Below are experts of layer 5 (counted from 0) of a mixture-of-experts language model. Rows are named router (the router's row for the expert), up (a neuron's input weights, with its number) and show model dimensions 0-159. Each number is 128 + 24 x the weight over its row's rms, rounded and kept within 0 to 255. Numbers have three digits each.
Before each expert's rows: "mostly gets" lists some tokens that are sent to it at least half of the time. This comes from a sample of Wikipedia text that the model never trained on.

# expert 24
mostly gets: " GER", "E", " MF", " ITA", "UR", "IR"
router:125147110126158148147107118139111145151109160093103097178083132113088101132164133128123083142098124147093082169125106085106136115142113104118116125129172087177097114139090132156162141117109087124151114092134153132129125149131142114104146117154083118116159119094161098118165138127084149114135138117103115123123118114137094162120077128128075127122105163099129142132121136141126102179097115133094129170119128084117142134134121128104126118176129105140116089184097143128109148128115098
up4:128144096108165122106146094129127137131114130119074100137115087120151133143135188150134116161084122140112085147160116128095132123156136158096116136089101144137129123124090164110119145101126186110149104112169158113155111168100169160193138137134113119104102113082142117122111144142129135130089107139133113130105090094149103102151127128128112139127083138091131127135145142160124090106084125181106112104093112102107141143133138126115102117152097088175135109135123140126143113098099162
up5:107196125110133160135117114144123162157129137115079125103150100103094126098129121133087107154088119144097108136129079093145136104151132094111113106132175122127132112173155122140139137137139098120152104120118096096113122153114144091128121100123106115088156117129154145149174150148101123060123176166104078150112106130156111138138132097098128101116136149111146165099132103184159104139100134132074119140134126080116119147135166116097092120125148131146122117141110150151160144143140141
up6:112128109123103125157085140154130139105140136133153110173101146129093088117145087121128123128124127147107149109135111170154127158096103148140130117145169104118155125141133158119129133140117100108097121141175163088152139140155113208127114114127140134147157134141124146105149139130078075124172145109147075117105100112135125154180126106143102149157146192098124112119130144132118090161141155138148103150105151138108130088126120113105143136143100116100113135099134197169120106128162104
up7:105121135137106170081165134162135148131173133080104119165140136118111140131103179128125140135150100131126125145107096130139131111125145137126136133140160110177159125098157116137147143135155090163126147087101126137103129124147089093121153156142115108122106106135169151127073131096116176131131147103080138116116148125105131130086091117142134159129149144070094142136114156116137179141123173127113157091146129077121113101138128137143136088131092122101087141157106149119083116151154084
up8:140106138133128112135121169153117137113141153104152110144088115114081139161130099113132148120121137136087089189104141115119159126126132111146138132123150116182105148186110097198119139135101087140131131109115120165124138124149123076117148132130106133121166138151169100117114120079067133132121115121070124092131136133106115151095047162152104131139138130118143122123125133116122157136148121141095134154152131100125120131126088127121112084142148137104110131142080140132105168153106088
up9:144180117131119141136128142173122103147108112113127136162138115125179131147138169113130142134119145131103152154125094151060142116113136111125131165100166148139108158138124135100125120100143186140112127098173122144101112155114174095153179130091127119118131103134108112096101126175091145159139124108153128153123145133161151110164117155121132121160103109117122160090123111148132110142080131167135135144121113104122107128153144187128133104131126115150163128160137199146085098123092160
up10:112123110104151142122121123161113182123135151108122097176060126084075136109146135142087102148093135151109086146137102117125134096139130104118081115118173122153121104157124144175123169122134102137144097136122136114116109128146125138137136094115110098115141120113126127151108155100092096073131144126071101133092097129131108161101097087123110110125126173101119127119129118147158148162110120133076113136136139106112154114120141098094114112145154127098124128116063140159098168132132104
up11:115128104105135148143133109157119184130132156117127095118100137114105128126136114132082140149095141143102119135143138146140122116107131117118120117097139157149125116115125178108165160117174088144125128142167146082126083130158126184154116140141141106096111140167117142104075139113115084144141144103101102135106092126133129140105098065120097140162157146102106189158172098118145111145097118135127145132136111088117136060128127106125153111167107121104112122168113150142122102103171111
up12:117137144147130133145061136130129136126107139105123111168095113130136131098140111146120122141143107172130148131128143146152116134118121131136134085137121101104123132166111137157143115108118074164131132079155126128158144120145130093148132135078089117117140127108171097145190156135087170152119135143086085130122143116128130149156088187147128140115115163149131146086140143176135104137116134127090093123175101120059136141110107141137091139152085110143161120127103162146112087147155137

# expert 15
mostly gets: "loan", " JPL", " Rangers", " Tigers", " Sox", "DST"
router:093159100113159149132084098149129151150123128093088092167102140107091120109170138163108084157106118148115086167145098093085133104157142105102131112112160100118099114115094163160153154109133099086153083094138133127108132149108132109118138112118135081119146126077164129116159151155103127102126148127088118140112102107143096158144117144083090119135108149118123159142125125157147143175119098141100139130138154112114139108145154105119127107156118116107097070128100132129123150135142120
up4:142150083099151135086097100155096152128132155111121114151102144128115121126133166133095123133108081159120136141115109152115075095116123070095134128122153130115111087131127157106149122102141098124125114135132162131070096165098134150140123124116135108077127153141149122165127149152161092147130100086107112155117137126141126153115093106092099116139107165091133189143146167173131158126120116135102108112116156117123136106146107112096130109152135112138139092184131154134102150131070152
up5:108146088091136199108083101143098166148091143109091096135110132117104119089141134150105094156110112144147111137133081127128118107135151104105122146118142135176093088126135138137142133100142096111144123094129146111103094139116172121112147096145104102106120117134127104145139143132131151121152132115129128138098097085143101163117108082092126083106109150104111168132129166132153150141084080142122106131143163087113150103150149102097103134167161100149127096160100145154131139101110123
up6:126136118131094119158129109150122127119136149145119138128112158112153081125119168142082095129103144121134094121125130143153117108112131147129127177136163091099103127130115155137191161126137119101115105105173184105107145111144117088134179123121173122135146110163100152136107109115121119112102139146124110171153126104117150122153093130108101101172153129134183156140100109145109092138130092130112124098154096122141145119122111102100167153113235107121139148114104130144120145132137139
up7:118165077102134131114146114147095153149083144110089096145100140100099104128154145154098111174088122147136109134151083135124123113110111127097126159109158148146104116143126131123145149113150143112132101084140132093112090147113160126092157081137118097112122113102139104136117136144105150156122137128111089145103110092145089138114115110126088092173099141094127168128164142147139149133081075164091120148141145087102160101151121122099097120137122100113124101162090160135127125097107114
up8:092110143111111110123073140113143169120079114135120122125122146090065122072117122132113074133140152157157162119094130114152125139162100126125156161150170104154113105118126099127138143156103107103098093124135114108134126140136150125066108094132121106137140128093103126119176123136134150118166165131148120122125132110156118151156128130146128076099120168127148130084098163137146124186115128137075128161124134116093127129115092094109101166106129104169134126114142144155143160135101140
up9:122130126126147109145130119186123118082156107146107122153112107131089138143091128134149113140123129180134098107098123143143152119090158124114091110122111083120102158133153120148095133152133164126134088122114127128145118154137157118162116117149095123129148107086150111108161132093145094161105133131121072074122108084099123111126111118118107112133098119102139111155159119160118127094127117130070126133110110118114144157143102107109052114120157071150119084105087091135109106110117169
up10:142116104098141167092104116127141189162053137100113116133115133136105137092136127143083084146106114155139151174105114146100117126140143127124141128132133085162089156136094132145113131109103122099119121120113102112106110168100135103090143106128063120109103151134119101128161112157126161135153146128114138141116099137145123163110079109099133083144108150094098148097107142123124157169108135135129103152122146105131142111141119103088143126124158089148106091165125116171100119121078127
up11:093136102111134165080125099125092202135119161120097112156117121130102129109102141160117079168102118171111113125133108138139122098135137138119102153121159117181112101156111159118140135128132135131103103129106114069119133148087134161080145120106052125114139105112122076151143164129099105121122130093117082118112120103134108150081089117105097108144125157088126137091125136136161127128114124135126086128103136119135127109152119116120139128116133118114155118152125116156088123080106090
up12:141140106111114112133068118137093175166103127120125130150120154104106137116141158161087127143101091178130099150132135121095078139144136128111128148109135112135085131137072132144113132073138155117119092121096158104136113138099150126158127112106136135098138158131167088182172150163154130159108153089149117140103142117131110158101103131127113107144123147118159175115135182135138139134114123147096090122119139115115136132159144108122104146130145079154126096161110101134127123100068153

# expert 12
mostly gets: " classification", " MPC", " €", " Infra", "related", "closed"
router:127190095111137142127094104164134142169103123090057107139090133111114086105159170151101113136107142163122112147164113103126142130126115125136104151119158129133101075108133150170133169144171135128144118115105158111119111170118146136117160111119157124122130120120156135112124129147095135126161164122113093161110095114153104162128112121116135118153138181090100140133134148169180138140112107189120126167150134084106133111140159125115125142126094115124105073134110130145122137098137107
up4:097088093112152135129115128165107141121120129130110094153100157131121114145147153131133117141103155143159112150143114088111170134120114112137071091102162143173110097153099108167137130134141129146142104095140147154107119166142139163114158113121129090148137080131111105100139149103111126124165181067145140155104119139126132115114096096124114138114124155085088109145115142145180178137125123163131116147113164103166152087184154129120122134127126119131102102132133156134144127090120070
up5:122178130123155152122106135106135126171117120085120122107096107084108124086092126152101133134144148129083128126112146163083086139159106141134144170103112155117118125131110165141140158150152136152120134119107134110160095137111129094131118154086126117128155176119150148113123119146149119146116160133106124104147094107140053145158076152141145139099142160139092124117161155158170135120106121165124139168169139117073162090113102138113140102139105105123093103146128153115126171158129139
up6:126134113110121133151110120146123151131112157112135112156112167113104127130154069125141127144097084140143077140186108168106112127116114106119135093121153149141118117167104127121179114118082083121110109137176150154123131200137133156116136097113133077141152110117095144103127165103122117126113114128136140140097096131146125125088126112124105117149117135093117126117132104140173096147119125133086120151098189128150132115178130107098114116161137125135097094137100161112167119156131069
up7:123095097127130108151174127132133149095120114083136117109118119125147175143130158124093125122118149154106111114102112166109143131165153142126100130072132161141113112142077146168136100146146146172127117156099109062124081148119099095126126135133110132136121100096093088123099096099132129175121131146100109133162086129111116140080068114159144112150127110103091133092153124155134149093132075141149141127155124150110133130103125124114154126106114147090113151158118130116085129143089126
up8:075112090124119125162120135145105137111131126132109123114134085091146135141102110143154110143110156177162111116141081117127134135162139118061073115101165128177137064170110112124137147132138140124121075137106124127136144100087101091090103128136138111116142154136101142111125150139085069134109143112149087153134138135109109139152117128101144140131084128139140164142136175150100170116129140123130113139106096131124115133150128126109143106123128146168144140143091145144081134076109166
up9:126138108089137129111096107191102153135108106100087096140125147101105115119144134155116101147100113157101098143135096107120109119134158106115113126126151066148121106136108135150141157140137108084180093122130137106082118125112178103144087117127122131127160105110126107095158159115098128135133104130105111128106067114132094155131105110112103111122107165121141131111129193116120142135101119149120121119125161056133132105142140104113149099143132134133153082158116169172108152113085124
up10:119179124132105157153131109159122148159118165100151123116131108136137137140139149148133141123138149144173141120125096151110126115164148106140144137116174139177118111161113089087121130080098105155097137147126121139117115109108099102106188113122143131139143180158145121119111136138092200146101181080147144160131154130139134149124130138135163127163121112076101163079170162133176148134153132156135149091145117143074100149142129130122147143127121160114119137106137153117114123151141109
up11:117133079118107137115121138145117146101118125102082123167109139124123118123149100132125128128106144179085101143180118137127155144085149117121136115101135104130099132144060130135106126141147134137138114131127096144130130179117128152141136130096121123143128080106151165104134151103114106132148101132143070158086119125131085110147116110129104153134119167087167116111167132174168115162146090129113133176145168122117110088135136126135067130175118129120123101114153182102172110115157136
up12:100173107096150158131094132182093147182107163111152095153089150120126134074142134152116126139130129139156136133134122122117138150164125103142111129118135097137148095182119101168146123128150064133125118109114116144100149153079128116085134099101135104124185170145157117160146147106152113144114136149080131106129119120143139173113135131127106101150120131112124132136157159143145178163118146164116111133126199117088149112144130118126166106130126135131114096125122157146133150145135086

# expert 9
mostly gets: "|---|---|\n", " Zealand", " Fame", " Some", " ±", " few"
router:086168105110139179112102120124089154165115124111091108135100127102094094078141139134112099171109109156123115150159099115142135130120117102085087099108117125134120107132102166168151190118138129104142072077122136104109113141093156140093144098105098103132132129100154134141159168138080124116124124122097120148110076113130127144143114128113118110134124149102129147139151131133131133137102109140117119136142133103108179110153161089117094103134116117099100079176103134165128125114142107
up2:093191154110144133142109096131124173143090132138102092137134156112116082100147114158122109138154113117085134109155137139128081130153120105138174130130130120137138136105125163095124164100136105108118130122148113073119074122103167150108120091133116116125161147132133139112170154136108154122085165114116086104097092104145099166154138093130131096149105159105139124129121134110147088166118126154137144183112128124090156152118137117066141139164133096101139144150099108127140142145106109
up3:083158115097140136101084106143087158150109125101127095130118161085110117128136141140103120167106092168148117125135125137093084115156126063111098099104141118126098106156090107125131166094133110117146135126125087122098085125086151145091116105110123092073117130118166135169116107107157125150121100124116110134076117120131116165133118130118117058131114149101111137113151130148148107141108146147092132144165129097094114099132159106102123094142113116178129117149105128146122128128110102
up4:152131108114166113116098140154110132142106098111134113155113133090081132176135126126167100126131083117141143144157119078133130107125112112146140128166097133118125109149154082151089123117103130108110095196129135161094142153091190147133119134102082154137127146110137123150166134156135139106148133143139170165057118138138119117130136134096137123135098136140165139123137135139165143132105135102084099111108136114114161146160143161137086154121116139162151077158133100146148158144130165
up5:147146121120141183087138129129128141156105175086115128131133145117126128131131117125089137129126123117141112151133114140056094129125125132110147105111171102111120121118069133110152174105160108072130142102132119127075141154088111112082112128144138107108153088141117148134099111103127138122136150103119162152116134142103146174136106109108116113100140141084110150072167114118130123160128150159122152136155103107133156095157142111111175149134194131144148104153103153107114124124083092
up6:110144116125164121154130134114084131128118162138132077145133111128110129165112095191176128142153150126135147105122137168120115143163117124112161099095115154170145155158111157151120132085126149112109117143121104117111134107110145156131172112160096142129163158114172150102159165127121094082103148070145100139128093145143116120136147125131118137186062130119132100132152149106105126144129159181144150167095099138090153145155116106106142129140126124093119129147136119155113145089129118
up7:126142159128147111143152104130118131131163091142143113123148111059110168166107117118147116155134172100127154117111140145102110097190120103100133106110118154112140139119137141134125163116111147091105122098154157120092086111113135152168114131146125126118142149109097080148134128189168145143120170110166162118113143109170138131148096099073122128100138126123120168159143134131128153128143165148091132107094131115118183125190136129132118131136182119168125113125152127137101151129110153
up8:111128115099150132131089127148121153114092109093116085138102135101087129118158155154098111167124140140116125141196134125105153115132128114125148149140128153129119081117134118134139152085126122121135092133174155142140066144118175166100100128134134075109110146112132108150139166137135148146110164117098130126101098074145108162115119151097108119154123169109099167132121122139172122154086095144091150125132145097091142115142151131119128111133094105183130075130098118146114164125142105
up9:097123140126098129137143136146140142115149108095128120124117096134109155154119136158120109141114143119126125184082110098139116119152159135109134079082115113140128140139098130179097182118158133126119122086117101130095112121128125092135133117145099133135137127120168154170093111102107128127099130157077107132119113161094121110115079146140141145117091126100097105101138148164103137123139111152142160149123092090102203135086143117151083125104099171083110132138067097114110118136122123
up10:086125119127107121129137139117154133120094114132123135116112200126106108115132114141124140153090128128113132122171135086166149145084120138122124124136126142158125125152171140148143107132140124136117143091124133075167095131183150139104160143105081123155087108153126121111121152104142159168148151139152120177088111104172146111108137100154132127154123144100121147139136130149123095124114113127148105158105111112141157081134125099120072153111119081085083134133124183161141123159179100

# expert 30
mostly gets: " Apps", " Chevrolet", " acc", "akia", " wa", " bo"
router:108159095109139142155111121194117149152121137112108095152108160101125121102154122143109128151105123154116139144154114078129118122133116085083107157099140117122129136155135167143129145101165113090169116096171155087116121141152144098136147112104097126126138138128129083130133134160110153121136155114114098154111085111154112129139084121077124127108078155111116146137138156172133111180107109154112104154101123072081188103139127127127127116125124075119136107168129144154137138122135110
up4:130142075110160109109140124139120155097115122055109112139124133091121112119142147147093104162087118147124108116114104147110117101153130147100104145092167076140090115081094140101135150090128140128168122128101151110108083157107102132142102126185119127092092131107122195127097123121141126120108139151141141166112109100143089167130130118107104106145101160115104156149136132147155118151104123143102129143124132113111112094118158108097129114163158139162126110120099122146068130109115151
up5:140124099118142212114140116122076169136134164098125112139081130093120099076115162156124117145128123132160136147142155087135090116138140121107105143115131132113151060108096170137156162093166085144136122121089128162107094114110126115113140112106106122087137133137141144193122123105112092112160110137097154143118119148118119157095121084111109069114147158143120147138130141107144155159101117135115103121129123099104148117112131128109155138166149152134115116168128105118108119133146114
up6:134118097104165120182115105126145158112111181129133063113104148136114106129149096122077142121130141151115147115209131149137137158117090157136134113151168114124132127116135105110122127123144072098150135119141118146177134181149103178145078128135156138083092127142127122121118125129142076127171114110115089097110092118140116130122115125083147128123125162129079107141145136156147123138142150123145115134120142136121155087101107099131147145116092088160160106120134122134133111103092121
up7:156127093123151141132152133179111123111130136151096106179116135137136128152129140150150115111142144140136098147156113128163144139100161111113091133141111113147149129154107188120131129131178089157133121127133116141115123101118157101162075129147080141154147083126100150108129148134107122088107107097138114128133073133093077132144144122147115123114067133150174098116128129113127084126120081103126086145092145103097135143101114091120130102159123087132185126160101110124106124128166153
up8:107162061095124121142106154142101146134101142099100088128100123116096097112175138144136125154111109160135105130144079143126145134123138120069076105075157097135095094126103168115157135072133121120152131103145135123106089135121122184124136107155115093110106122104124119127122171112116120135147133115130085158121130134130110150129116109095102113141095173098115172112160153163124124147096132130096125163145117122132113093161151097096132118164123141145104115144121148155097118098154111
up9:156199136124123151155128119180096122142138142129071096111154131097128127129102141101150139118167105101103145094139081180112125119145164124137137142142096113117144151091155168141115126131191145124143115066160151121100112120118154111157157101108123118110133120096136114094111124129121098135132117086089110097136099069132113116104123106121124150127118108115124132138132154101140140104109142160129146117112131097095147140206140142099160126135126087147108095136145122093156114105149126
up10:118154130129129101152125134148172136145120127098136136117112135124131137086121123135121127133146121173099148131120085122133148104096090112071098111119159131092139115144160177166112137076133144109143158120173117103160123189121069108095111137107121124127115127086117101162098136133149173123148151127150098111130152111140128129122138123091139139103119131112084125080125132159106161115126129154064128131136136138135106076132096129143110122087098173124131113155124073159091116140126084
up11:137151108121109193131104114133126161124137105106130148117153073120147153083133190135072116149147092182092120167132129139074108114143155126140124157120151108124109143093119175114144125089138126182141118084122156095140129158114140107147133122092113117110141140125119104176147119155128156157118132131120107134140175120116144128148103149087115148107145131122142136115109136108122151134112117143150122090125115125086108146109176163129150111113184118156151122143144113141080141085089125
up12:144113109115141169144114129135129168106124103103114094144121115111132095136148152117073096131106125199155118137157125138136115145109129070115099151075144095148119142105099136088118124108095161137130138161154120111090074130131153120134103135137113148105110109156099125147137120132106120147169085132140069151134078122132100130097143121108125119117106155133133118120134088122129104131096080111131144144113127104123095091119180125134163116138075125133147110122144108114071117066152121

# expert 3
mostly gets: " Lemmon", "History", "ulations", " War", "Background", "rien"
router:099182116119126141103104097163117177137130149117106112189114161081095132098141127147103121142116088153145080171136117109073080106118143111123132144116169089170125128123102138105133161120113114097135091112136137107111133138113170114136141093140121119128146136118177152119136122131124143129106122130108103116078104101124115139144105101101102111142122138081146141121155172122149095151116111150120098126112130081104156114153124120114106107146158073159119111123070151149134150140090121
up2:145162116105121144131101097140123160129127149074096119174072143149097147116189130132111082145091096171106089136162109119137144116128152118125114129105143111145100117146099147135128137088097126117118106138135154100115107169148146193114142106118099126117169106131155129133159179120130088136117123131113088154110104138148084136091132125129114157147101164071119115101149140182139120138128094145113109149130127101127133141131178118108105147128123121077132105112149130115137111080119127
up3:079168123142140126110126101112130181118149129129110112111137177125141087147098179148123104130145152153134161124091126134104096116149121120136125114086142112171139123119134099137103120115151118134136146067110085142082111118104140100150096160145105137117113166158190149140100111149148146132132110150096101093134086118110112113129130123095142115091109103102092132154146165135103111129118143132182135096123148094150114132085124116118120095122083086130116113169113129121096090140093153
up4:142161097095173116169090131162150149143131116093115115107093173110089159118156140134103102143112134147117095110149107112096147116131119118113100133110134134117090111138117135160118153109136143110153106135124135126134100196126113183118112112146178095120165126114141086123129140121130053131143133128110092137133115095137107131090148120085124144149109125092105151143160097127183116112102097141106173149136137117152151096144129120114116124115098116156098073138127074111140127093116122
up5:147128107123141131132123147174108131128139145148112118162129164124126097153115159113161139135125113140145128160121146140096127171097126140107091105094083117092112133111087154153118179145163150136102111112082095154102116156064124171146143129119161106111135140090176104141091127107135089143181112104146132100113141154107119136115080122108085135140122115088129151179170154138130141102138148143120143122175151135146127125187116120136102156128145103159113077112144103134146123123131114
up6:106111112107137145127114135155109175140118134133123102127113120116077090096144116139139125133132172135117161142158132123141158142130107124118132142132143076164144117112127117120143162124139135090132121123137099130134105104139142178103132117149108122102110136108121141142149137168093097102147132127126094123073083125156116140180103141119111063178134153120126165147132138110131135198101148130144121146114145100118135056126125123114162102130051123139126112157122144196099137100162121
up7:114153090091145139113079118137105140150072163113122102134116136102103094129158112139132108148119106171117114167172104129126134088116116107116115121118137097105081105132129141124143159116128131108129104128140108119130121152076122180091157095097129095117133123098160120125151142167096114133171112109135076144096134109143119170136143129088100093179086131097113141106148103127143114153083112136133108130153162126124121085148135113098124098165105115155124080150103138163111152120159110
up8:066120126127121124116118144129140158136152139123119123105126143146139142063131143131113108136140090149156085122114119137119122118142145141074125176102151125142132086105118152095139140132112099093117157095225155123160133187162106162140082156113122129141131114124139130167114165107109141147114126111119119112157095111102134143137110100116156153109126137110098130124166168122104147159135147166130097123108118128120094136110119081148182143113138107144144146130144166122149099142141074
up9:144126089128142141180136133194108172123104149114078072164095145117128106146147171143132109147115151125122094109179115138152165137146161139135118144121147121178124110111121127147124140073131145149152087096144161109110103141158159110147127121153110122130136106094114114103126149113091129125119153150127110137111104119167058132135134120124125124128099155119121145117125133132144122156092120175131127120119113117118158151117135126066161171166118105108139104151090138122077139084143122
up10:075166141124147157069108105127114160112126168143124130113137167128123087125112144111086133130137129152180084129130151146149093133131148122118123106165154098155133116128125110106146137133135102121124150107125074135096121098127120133139106073099150111112116104076119161168151126081134139135133119074086103106150144153078141131175152129160105101141144124118151121136139152105152131129127144128142115111180172156148116099143155120148124117151082117142134124149102135141176088141125088

# expert 22
mostly gets: " He", " he", " she", " Mo", "He", " Hu"
router:119146114110182134122078093136128159145113169116102110162103152119113118126160128143090076135121134177159139158135123114096105097135165105079112094116128100172112143148075145131124159125124096123150112083135169120109113151129129139140124103120104130107098132129151146133172142145134109111147124083113081124122080128152110132120112110095089134114072158110133142144155160170137102148114115130140114145149129108135186120148141092123101112144100116138130077167119127126133153109102099
up2:143177150120168133160127103157132145150134183137141111117102176135122126151116099121143149116131126107146137115120129151109104130134120119116141088130124162123167108154136149144136098123116047083125108100153111131106129184128156134139095131117140140139164137119100130107123131136142121104144124147110162099126056136141131110114104095107095094128120124093103112149170147162110169143140155172124090132113163114146143117164109155118174135131116121097132083189133155136159094158122106
up3:127140127124197135148103119131104195121087113114118059111113125101107083113140119147127144153127109154141126116151136146118128138152095136116153156115141148158132116105138131100123139096117141129157091134142093101131078170113174169118110108121129131082102112068107108134142140112113159133117165123141099133093082111147090134146130128131134098165128176109115139111151129133138152152103153181119134161101131123102128090156160142110103133142101103143125117125132126164140124057120125
up4:138151132137144148131094135141118121120108123094126120106121078139119143125153112116105132127136134115118146120091107144120141089110154134133148141132119077150081149140124158137130112117103115101094176093126136097137084110147169120121118133167077145116127126143124082126153127168140134201131099111094066105135105113114138154103092104081133121128095122118123173100132135079092119115125146115152117156136098101083076133103105093141172093126101142167128123150121141169090111136137149
up5:105177091117096133112094140146119108124111135113124132130134110134132151125134103170142113135093135195142122125110101145106121125157120141092144080108111126139144141172141134168112138130112122111109122139109105139132132153129139136113122145109143115108149170139182156075138171116105134129122118122138093122113093153145125106149115129081107140151124129117144163145176124138120142128137136150130098174167132136127093091192113095127096046144109157116102128155117168162152099169176115
up6:103139118098173148150118118126118147157130132110112090127097133116098081122163115162141089155119112124121080157135133103147163093152125101141093124089144169143101098132149158153146121115150110139131100145126089102104107108104124162108156112144133120110133114128171115127135145131146119129094165117115090148127126110117123149104132148131096114177100140121109115131177108123152127126091118139115131179151175127128166061141139112106167137178145111104089100147101098167116136094170092
up7:117113146092176165135143096124113187148106142116115104109116152107086090119136140141162123155094135146098110126139131123155119131147103123108136110122170158173147098117138138131135136126146129104149083148114100083137093131132163136126107112136125107129131156084147132149114139118134110123124154167099152124112090111137048131135096108131113122157173185089143140115141146147152120146109131170108150126113165113129149110135122131096091141136134117094065096167103124188156116123144138
up8:128090129116108146113123128153138126135113148124126120155109165138131129124163140126117147133132144103158130121157141105069156118181108111138129200120140157113135084085091107115147122130162120113145103092168158112117145113160137136108128150113160086127104108136077087137109122136145149161112150096123166124150158104139134118110089157143116143114105146091070143123157158149146176165111136162135157112147116111150158103167106161153166155104135134144148115136144160130126147118110067
up9:154122132110177134121108101178153132137158143128135115146117169140101096135178095130165112120126107124123117099162153131123141105111133115134115162153139161136154124120120130082145127135123147062123147178162096115143134100158121193124102101157152126124145149094095112166141144136147060147130105132105091104124097127129106128147119142134111127182103153119129138135147135119160080139129128125126113142061146138135130133103100168123177140143133099114116114135134127179108169089110146
up10:104134108104153142127120123149111163130104151108106097126079145095095097116154157161102120159093165134112117130150111102149147104127131144147113124118164144141141108147148106195127145109156117125157047110133130109130091138127159131115139087154134114131128110109173091146130131101102111132115143139077119143077092088149125137128134133120125108168117157112128137119096113145148127131094093146126146128117139091104181128127133127097096119132108120093089089142081128205119134117141131

# expert 4
mostly gets: " Binomial", " Coordinates", "″N", "from", " www", "Following"
router:101190074109110142117101127166105161141116128085100118145115157082107091106158158141087095155116114186096120137129096113123106137130151110127125127108149084155078127140067131137146188105169116095154123111131119110096123144112180125109148093137132105131142123130157139122126124122086141128140145136127081152101103118125122163155130092127112091165103155104114136109129136144135132166108084159109135168135133118099139113126152122108126110143164112129118120129091157151100140119114122
up2:105122163126123121177136146167145129121105143096101105114132169155145138107131130097098130129128117132170133127154132110174191137122150126128143142132143146129138133156149084123089156134156121171136114128171094160124111088144152136102128069173154123068172109123109050135138118119106125130107174135105132126152126151127151136132137177116163060155117115140102134113133132134130160135162083106121129109114113127069140131125142090100143134116104125131109134099116106157123135132134131
up3:123101171165138138154155143168133139113146103105133125154118117133126118098107116120146098135145129099112120135117153116130158135137143133122101127132116113134126152142150175111160103145154130161130111152179099136154136112101113157119121089137109113112173133098063102126150126120093078084126129139140121067155145141123160127146154076135058097103130123162136093119064148104139142153111130140102133160101137140139102169129130147111130160131157143133102149095156078143147179109106142
up4:117123131127130129123133127092110105126144120130144139140119105154111179140141128109198154129107135129129155127131125111117166152151132115120120100133108149105110113142086146104167125074114122173117138122113148181127128192081149173119112125109114113155135141146127118117154217122118116123110165121148142140115112141126145136153136112152114141145138161102129103101139094184118105124128157125105133169112108152163118172144168159149097146167174146112138135107170167122122079113128158
up5:112145099123127143103116130151123126147130134106125139131122184110119159145160174140122121139076128152113110131110078136122080122137151143088157125108159146148091140168103140121138144141112134084124145139117157131133114127141098132135111149146138109136092144123132136125121162113154121142137127080139157137117109133125128114100092106137129157161089162096126132141173204147126151108142105170132091148130139132127143091189102101137076073133151126134066115113136173175136166095123141
up6:128139100127116159149141130157131131141077139153115118128116164146135058114147131144122144112117127147120123155167163117123107146091128124157124129124115139148138110168102186121136143133142101110119149145134162110149119136166168114131170156103153121157150157178120131076125132144090172132128122122096102157137126162140134102167135100138139108151128125138112103113119159079134092126100107122156112190135130110111110129127125129094195099140103082097133136160057121124125097155140122
up7:117132123101149144099159099108149128161142161096116113143101159106123109112136139132147118158105108134131114185149131122098124117146103073099098131089181153107168056134090108143153117126157114118153081115170149185076120160123138119132144129138151076136145123109144147138104139146164124099092125099104163177141112133143130123151106159113109114138143156127106126142148163158138131142108160151072119103134151115162148101156145114110134113113157095136138114125086138126105113136115123
up8:128122139078156150122116110149120173146108160100095089162087124125083114099164126167111105160131131129124115196155115106109148101147146095095127138105149124130154101123127135115146144124136098118133086106161138140101089161119121164118138083121115095102116126107130130148149152173137134096133128108090119127107112114165114135125098124096088115133120162095129148127132159139178140173089121157090101121125163093103152110142160089077118112131116089118112093140109118134127149117113095
up9:138149133128104105085124135167141117154122129110128145130122155119133135151146142122130153122118121120166126133099118105114164128132147091141112154145124129175089139131136100143108116125118161073122122155105146131087123138172172121096146103164151129136106097154151104135103115120148150143114139124140162177090153113121149142095101108138086103175145131083125136108171129157186170124143108124088102165134116118137119129189093152135100134104181148146116143093139139189148126081109146
up10:115109118094122147097118092157175154150121151089088107147093140130129104108134121131109116161103073136162106160147119091112129115107148092129094146101124095128132063079109138152118142146143085139153110113125182145089119131143156123118141109119124099116108135148162122188146146153125122117131091136092153174106140139135111140084101125100123116093129163106100146120106156154161145142101106121105083114119132088109154129130142120114141117140164116149154102134084129124073115137124108